config.yaml
moe_layers: [0, 2, 4, 6]
init_std_router: 0.0116
norm_eps: 1e-05
max_steps: 6122
dataset: "wikipedia_en"
Below are experts of layer 2 (counted from 0) of a mixture-of-experts language model. Rows are named router (the router's row for the expert) and show model dimensions 0-255. Each number is 128 + 24 x the weight over its row's rms, rounded and kept within 0 to 255. Numbers have three digits each.
After each expert's rows: a language model's description of what the expert responds to; "gets" lists some tokens that make up at least twice as much of what it gets as of all text. This comes from a sample of Wikipedia text that the model never trained on. Tokens count by the router's weight.

# expert 8
router:144108121082153143147107157128153101141121143171128116129097161141108119121143175079122151101133110144114170168115142134126073156134107138173155149110165131114167178189144121169118110098127128095160112136117132124104108110102147122094140135102119131128096135164095080113145118113102139134067131114109103122086133099143114100131107159112122147125101129135133148105121128127132132137138123122131114091109132083166147136108151111130113152132108116148125145135099074117185151118135128169160193134075118140140131148131150132125144120167121128147118139116109137099170190118166124120139146149103086153165125159129132126123119107101095159099104127110095115168090121124172152133133147070154154107107114139125155107147113102117133152134077113096155137174122119130167138113108102
What it handles: Spaces before numbers and dates, commas, colons, parentheses, and pronouns or auxiliaries like was, were, he, it in running prose.
gets: " ", ",", " was", " (", " is", " he"

# expert 30
router:166102117160114174113107134144141142138142124128134163160087170118135174172153099161128125110097153083122086070105149121111107162146101119086133103125091069136130130142128160121142157139074156104085171105113167144176105101143092108109102151134088115116146137103072125137129116179164169177128125127138155140118132111117088130109143087127112105123102133107141131164112131121138118101098119143142147107110155139095123148122113125116167154123145131133152136089126135140124154182156130093122124135144079117102103118125095151102129116125111110126097139105126108146105164132101135139090114116180145126139089145106137105167128148164121146113128126128110130124135110086121143148135153141124080117100141123143151155146108102161138089114181151100084111129152164111114143148150138
What it handles: First word or piece inside quoted song, episode and album titles or after apostrophes, like The, In, 're in You're.
gets: "s", " The", "The", "the", " A", " of"

# expert 42
router:143116147129130131118151115158102120111086180177119141125141101122162124098124097183160121122102148176125138121148127159141165140127117105182097118140106107116113105138136156127127155122084104110117146153146139140097128162089047135140124130150109115135123129128115137121132162083137147171145128134151111116118079144133095119116117139109119089148150154123142099165105124109112139118094140116099132142134105121076112114099147130150161123097157092152159079183146093111111105093128141120109106142136107107122126106146119169085097146118124127149101108126133119158098158108122131158095147145114151148125097134064164125139146125149162160139115149109098159111120191147138142110113141141116188085169128144126134108135131114151141086126164100073162126143152161130121112171108131
What it handles: Word pieces right after an initial S or Z in names and taxonomy, like S-affron, S-ordariomycetes, Zing-iber, plus list line breaks and dashes.
gets: "\n", "-", " Class", ")", "ig", "|"

# expert 24
router:122138135102098153108178174114120138154157114153125164121134138083138112108107153044152136153132108083120174099122136153172114155103142152179104170134110099110136169122139092113126157109129099128135090124146132139141127124134145149185122124126134161171108132099102152157153118139103142120129151152150144152142123130131111145140150100114139166120152149102180149187137139116142148155159140107114155138162136108132093098173162132137100145104149155100149118167144153168120153143113092142126115159117144157138087138133138140104124137160109152109173113128101140118136144110103112138139133111122155161112137158131146130104133090131155132111085112117134088136130163176149114057143092131111123111107112175130112133113125128144103148119112097089107096124120107177106076117110147
What it handles: Pipes, numbers and heading words in league tables and sports stats, like relegation, promoted, Goals, GK, plus some sentence fillers.
gets: "|", " |", " —", "6", "5", ";"

# expert 9
router:164150128162131143115126136120152149140135100130117174119123162089150144140126126169096139162085125113139099085114131155117098145151143133094092120128081111147138127129132090131136163124126157107095160104118155174199120123131120105118097167129103130100139136115092154120114109189170152180141116151136161132130134113143094153113133117118094117130134113108131105176096119108147156111119109157137123133121190152123139111112115099132144129146158160163140134105109135158106127170149112125129079136143114129091132101118117152110155119126089156148115127112157101127136188137092130127069134127186144115136088147151122098146106149204129114129130125119111106123125114101118131144132130151106060103098115111081136150125095114136151108118171151113082113141139172115094109139137129
What it handles: Word-initial capitals, digits and pieces after apostrophes, often in quotes or parentheses, e.g. you'll, "I'm, (Dean, (1991.
gets: "s", "t", "C", "M", "I", "H"

# expert 50
router:149134147125105129121172106141089154112113116148129107144122139144127127088126131139142138126109113151136196161114147110126114150112129125139175144104105161126135092110133130124154103138136111111160131132123084150125130152099108124171163124097142170161159154125148147112109143101081126120150065098149080087145120138139155122150105128109145118172142143101140122137081115171133111145155120147151151144147103120141094111123117111133074104120108080134156126137160134106125125103165116152125138174115178146118130158126193139126101112108066174103140143146127125120111092127152148116153137110115143136164166108122122111125130153137122145147083123142130134162129117165118126116117136104073136134086089166146142118064134111161135072099133170128070154159117147148085110155126124
What it handles: Initial consonant clusters (cr, sw, tr, br) and capital-letter pieces in codes and abbreviations, such as US-D, US-S, DN-F.
gets: "W", "s", "E", "r", "N", "S"

# expert 10
router:107131101095128152177132155098131120111130112127138125117089117163114131090152145089083161112124106139103120150128092180092122154123121165143133117147157139083125183175163116140156110110168151136130116158135165110129135106121159108121168131120142125101102153124053125137167118138112178120142126121167135137050130103136127101125182121110110156154095111135148101164135115090123152154115123101087148105115156081148110143131131132116098156119154131117133152100114107148112126130153143126153126141109110167140098128145116128114094162114115165106148106094118146102177161153158146105127115154118114126107151111107123123110125135100160115160112075144102085121131150182169111136145131100152127155089139128111158103133106107125123151156090122110133112163133096159107139142121088
What it handles: Auxiliaries and copulas after a subject or modal, such as was, is, had, were, and have in might have or should have.
gets: " was", " is", " had", " have", " has", " be"

# expert 27
router:168145122119099156095114138092145148142148116108104110141135138164140106083175162119103142119125128169134115115136143146090113104144113107103114120101185148146125131146140088086149116096137118136164115131128144090125104142152126130115165144132108107112151159122108127108157132122158144101147122094147108071135147124160128108145156112114157158170125136084144107096084145129145117123081112148098154104173127114168112105101124097067171173105111140134158184125148136110146143155128178139125130142099220158141103139136077112105151117132147151134159161163114140158122163101104151094136098104096078173149147140114098117150143125140149120097150155143132140131121107149134130133113138101148123147150135114148153140086149125121138140120083133084138146150136118128120111128088113
What it handles: Digits 1 and 2 inside numbers, mostly after a comma or at the start of years and dates, e.g. 1,115, 2003, born 21.
gets: "1", "2", "3"

# expert 17
router:117114120170144094125119167100097107110065183151097138144122145141161147123145144134105145093145142135117096118131101117125136161107129121117172094159123139140093138131092112129114147112101139137125162117144133129109121115132097088159148116138118104153115140132107173111161108184095115122131159130151115117158162119119140135127120141144147091158130147138126102132153125179079132149099118094113161175103110123089144177142095115148171141113165089101121085103141131152133113164123155102166145145171127146127105147104051125121097163106116117176104110113089120106121120080086101140075131136158168121096155104117116145162154100133118134127103138137153173098161140095118131143146107118123104127156153111173145130094136094127142144144120132097153099112139127138112135164157133
What it handles: Creative role words in album, film and song credits, such as artist, producer, writer, lyricist, mastering, composed, often in track listings or award tables.
gets: " ", "-", " written", " director", " produced", " producer"

# expert 58
router:199113135119109122083180129114126124130138153129111118087108149088075109097137154049147065130098120140139147124153156106125179147123078117137109153126075123074103128099143126138092142133091103109087084127170146131113086137126098151167139157149128136141122123106104130142145112142144116162150115111176116128159117112111120135146139115116119120154106131113208107176121153130140148173156148151145138150148121112134116099110138132125106101115118120120144132134129117121163126105120143091131131126131096123101137125122175112119118139132119094116158097088121120105129133124098111113137142128124140097117102145113155172145092106145150093101125124132127094091115143139137133092186103110120114135101156183130149112117130118145101094099149139133091115156108171133128094161123166
What it handles: Numbers and pipes inside sports and statistics tables, plus particles and prepositions such as up in made up of, to, through.
gets: "|", " up", " a", " to", " —", "ow"

# expert 5
router:104161124099119141108130136138127125176113097148144145096147143144116169148106109165119150142129136122135147121158105147199103151128144113122130109120105135154134167126144130121136144176155101098138108119123181087126093111098095110162116121128105149089136149121092153100106124167102162073162072113091129174120162109161159132127149086118102106073123117106153157105126144144135145133135092149134125127125153096151112140106106165107157148098126145153102093092151144131111155181107154156140102136157156103124108132124142139111126102133132159112120149148118099099126144098140189115136114103140124177181104124146143122122152082111115103145118140156142095118162102141143124118119103137094098157130107099128133124093124155143160136122118132156067163152115113132103098093169117
What it handles: Sentence-initial words after a full stop (However, This, It, In), name suffixes like Jr, Inc, Ltd, and digits in numeric table cells.
gets: ",", "s", "S", "'", "6", ":"

# expert 41
router:141142132168114157096119101169133142160121099113158127071130150104157122115143095141098135151091116143141103086100124134099124132137137140137114136093104078126127151140142108121127165117132145101097180135086156118179122155135129129085115183147090129123126123166118128113108120205147170181126145145142185142118129141119101122129129149097098129114129116121130101129117112095130118087131085132153134136098159149146105109122117118140139150132114172122160137087085099134102144161143107104134128112171113133083124123103085152112146120100145139120106131128165116129119164104100136113097141140181122117135107150119146077157117165159127100139166128118105119164149135120113123137133146165152080071162115133101133136159111121105147117102165143085118105109130161083157091150140121
What it handles: First pieces of words or numbers right after an opening parenthesis, quote, hyphen or pipe, such as (usually, (ego, coeducational, ranking numbers in tables.
gets: "f", "s", "2", "T", "S", "N"

# expert 11
router:154084130102103125108157109152080108098155128100126126123144146147084130171114131163112093109102135080108130122098102103142120121115143164122157101127098123118130080110089164104128155122125143138132152116135119112167105134103133128159111160091103119137127135081127092136102109149145145168135134131142121120184125110125129154141084113100158123078144144096119114115106120158118120121104156147135130113126181153131103082168140145161155140119134097137149136107142144133112167125140132074131103098164110130116100105099124129099159097126113113156107172089120095134074141151121128152090115142108145082156050115140130107134112095160114123148109151115128099178117095092110131120151169169096161125140118135137137101107131107156101104149167136131092101111142174137105124160112158
What it handles: Field names in infobox-style lists before a colon, like Born, Died, Coordinates, Genus, Nationality, Votes, Turnout, plus suffixes after hyphens (-based, -shaped).
gets: "\n", ":", " by", " as", " office", "up"

# expert 20
router:130117125113100170122104133105143092133127099117114169141111137138148129160170121162130142128149100108150142142147152122125136115149104083134117152138119130092166116139143156116114076105124084118148170128161179127111107128143115115097139121168163109098124113107136102124138134132136141099110173131096127112118171152124102105145154133126098106127072082104091107083100191113136128117083128147098136109071131156129148102095111133086103123148146125160115128109132095121146172131093169145117115128122089128127170139148109146093126112164152150143125135143146122143132114114112156105128126156067094132120131127102130151164125154091087143083155161161074163139134099120194157097128147128110160130132166162109145141134131152098152142102098122102137125128139089104101158147158150
What it handles: Country, continent and place-name words and their endings in geography or census text, such as America, Zealand, Arab-ian, Son-ora.
gets: " ", "\n", "ish", "a", "5", "ian"

# expert 12
router:116129131109136109124101132127159095168115164160115141163083081141129111173121129147146106081139131110129130148133163126165109141126116124162129105150177141147143107157148134157117122081130144141131119131130117123115147157092150172104114089109148100115093127128126103136125140093136119086085115163076125092112086135160120104139113145130113101132120155117119149074101130138099134106114098150128093111141099101157135119115168121150135142144090104142101086164125094090137145130083104153152162156100152085149155121134134113149142134149110106158106163167110092141140130088157142134171138147088091151157118127135119124106123130095079160106121188123120138190128098126097117157101149137117173127154117115186130168111133097126170133123108107093128146124140123089143154123142129
What it handles: Spaces, digits, dashes and opening parentheses inside dates, years and table figures, e.g. the space in 21 Jan 1996, (born.
gets: " ", " (", "5", "6", "–", "3"

# expert 29
router:108092128097128122135114126111155138115139115144096085150116121146128139162133124093136152103183118162165115141154135114156165091123086135140169135109159157166150122129133152098155107101143076114151176158158156130121108118139116132114083100146132128151162127126151079126134178109134101107128112101079108111123178132157135118129191145143112152130097116143107130105151168164148105151092107153113142124119095127115146134140105102121117124115130141157111161086104130148131179132092174141132160143126168149158154124151148134099131126164147161112128153132111155133152109136123125133159142150076074119149131131071132104129138114108135099075147120142130172093171116121179132154131128130113152150116122147130139133097127151130147100122069137119091122173155077130146133100150121
What it handles: Second words of multiword proper names after New, Red, Green (York, Jersey, Hampshire, Angeles), plus spaces, pipes and digits in medal lists and tables.
gets: " |", " ", "'", "==", "4", "5"

# expert 49
router:158115133100128124115101137130146141167084132123138165076147144147105160144151161144171129113117140127131145153087110105172110141137122126098103093078146146108112134139114101126154073167119146101117096125133155118145112073118102118155149082112095122095093122146151108137117112142117112136161139095137148105119153137145166115112115160121112095113105101079123112093061131145136141118102093090133133118109100097155135148078084175128142175108107117123120147086118153062107143165137138139126142112148150132117113157115133133158115121116142120100167132137120122083139170138154148118130161109135129124135143114143115132117109119150122115090146152153152104178129061127108119139129171088148114179099130102110139157078159126169160113119103142135133120160103151128141125099141125
What it handles: Short opening pieces and function words in biographical prose, especially Ph/ph/hy, such as DPhil, ph-armacologist, hy-pertension, "in", "her".
gets: " a", "-", " the", " b", " in", " m"

# expert 33
router:119132131146119172103107105153159146104108113110126134095094108097153144169135102178132117143114121138149099105090128116104097111135158101097109137112105091119130083142113176141142148173129120098098204147133130125117145169138065118105143166106118134110162096138126102119141126147149114126156115125101129112117102139133115147132102088111141106092087117142106083152132126104132115143104081125117144089107190157097078161138147135136137125123120115138146124057160145095115151116161130111111141134152094115107161103101121161087135093107102115105128138142153093157092127152123126123143147132144126140115112155142104125153119162125128103138195099151112143150144169110121138142114144143126146082179151109167162136122147132122169111104155175158137133108144148149153139155127135
What it handles: Closing "=" of species article titles and taxonomy fields like Binomial, Genus, plus first pieces of split words, e.g. p in pump.
gets: " ", " =", " first", "=", " P", " early"

# expert 46
router:137136121099135158117091177118156124131151135141107144145127135149132146100136175138145178114160106134175125157113090116097099136130137140148124147112169148139162146150137143126143072103155156110167130121145155109110089098167165129109116083124182119082091123154166103153152143103119162096123130114109130121105162124170106110115143128103134119139085132114119163085110160129130147085093090080115151115106085120144150150112115114093143166118142160129129135126102140121121170155141172168131138140097150117129141131116100097149110115114127153122134132131107159107151152115124136123146124156135113150154157118141142087122172147096126140090097150140115161116107119103186149128152131075140112147082099150126159132126117127102128166152062125117120156151097091132137120069122107
What it handles: Periods, commas, closing parentheses, brackets and quote-punctuation right after a noun ending a clause, such as Peru., Beck, and Olympics).
gets: ".", ",", ")", ").", ";", "),"

# expert 26
router:154096131103125167121161126133112135134089067145129110150094185104135081131148138082119133089120124145166134135149147124090141136139164084114110138089145097120177106119128161108128146090102121117142168130113140101129145170119076116131176152078126138146154130116116101096139152137119127126159104110154123114144121121148130121104161140139111161175173153094125133151089101097143121096127093124132126137134160109160118147111116122150124139132145106169129154108153060110155134143169165083131125132145168150101114128134148133106138105104105156101156146146122154117085148089135140133121141139132107156160143142088154101148116112135155144170117133141116102186096159105139161145130112141149140105123092175099135133138143135133132094113133177101126170132153154139177128158123093
What it handles: Word pieces after an initial n (n-amely, n-ations, n-ud-ity), articles a/the, and list dashes or line breaks in taxonomy boxes.
gets: " a", " the", " as", " an", "i", "u"

# expert 47
router:193113123166111138101160129120104119106161142117161136098140166145150137115172145176124120177096134124091140154138141107109152155112113159130111147133087147153147131115128174134137134162128148105092147136134104141176130101127077109174144118094090066129135174104103159164121103125126121148155177101203143124160150126130134140113143112113112111112112149131147114154086115136149137146107119121146154094126133114098094078137102137118106128093125108109117132103142115160153156125133136142089129130153092150097131118136123135092107156144117141125129124096108129137105132137128131134111157115124155089137062134096120098141121121111131205137133148134137135131146108181123122109160151109131114156102113139126137088134120127169155088131150146142092116121142183147074134169153137
What it handles: Word pieces following an initial h, d or sh fragment, like hammer, hidden, histone, dichotomy, plus words such as hard, difficult.
gets: "\n", " =", "mer", "y", "est", "ur"

# expert 57
router:168123121151128119091092147112129145115134188108098162185157160136141133091154104101111104096107103129115125142118117101109078096130114130162193092128127119147165113124134171120121084074149086157120157117087138104123179124141136156064111128101166117138131111139082115138114112118154119099097115127131119128159086128133147116142117126150157154110118155110154101130103164121170106162102148144147125138144084127144133108096136113157095121139131128133112085139135082097096127130090100160149156160096159142139128102146119093152142104153107120126114130179106151150079155173112151126116126139100093119126147141157117160162114133124111153082143109140157119113106134135130094112209121096154108120137141116123148137140141101125133111121111135135142115101171111147140136126129150
What it handles: Digits inside years after "20", e.g. 2022, 2024, 2019, plus digits in scores, percentages and dates.
gets: "2", "1", "0", "5", "6", "4"

# expert 39
router:131122120155109098151125159110133117127114131087133179123102119155135121122160128144092139094148119081083092147096082181114076159142114130112136122146154102090088154132147129153149076130156183155114122105126130162107132109158136096144099133144129120112108092146083139117157152139152145145111122147143160140091131111119088130136161105157114093161087127143120109132141118080069146136075164085101117114087154099114085153148135141123158104123131147116119153093110101150107100139129092177168123166104110143117134140116127094130115135096147133130117102122122075125158140146155121124111124150158116176088155100129126156103111188113113113148126121118133116144107179153117155143135125099125113116115127088147121143120141101140075159150129107131159104114124120128146137122126091
What it handles: Prepositions and time conjunctions in running prose, e.g. at, after, during, following, about, when.
gets: " at", " on", " for", " to", " with", " in"

# expert 15
router:145135137161137160115136176119072118127079117126132117102091108116096147164130113086151120140093142081140119141117148102135115152126163153123086116098132141109134129125145091171098124093130126134092123162132124145112129152085105104151142162097104109171115156090085106118148101149080141128160104164138119099116134181113151108142148120161115136121156119129156110125125103101117150146135140114091118140131140119123105111096142135176154133142093139129127107151166161162123102119129101124104075153126118140133107113092140125142105157100092134169188093129121072137097124122129168132159142136145104123105154092124152153073120152135138125139137136097136122164121142190085149142095151091148137145116131143168132145126120115164094131172132186160126105147097140097097120126120107
What it handles: Colons after infobox field names and the value that follows, e.g. www after Website:, State: West Bengal, plus table pipes.
gets: ":", "=", " |", " and", " in", " at"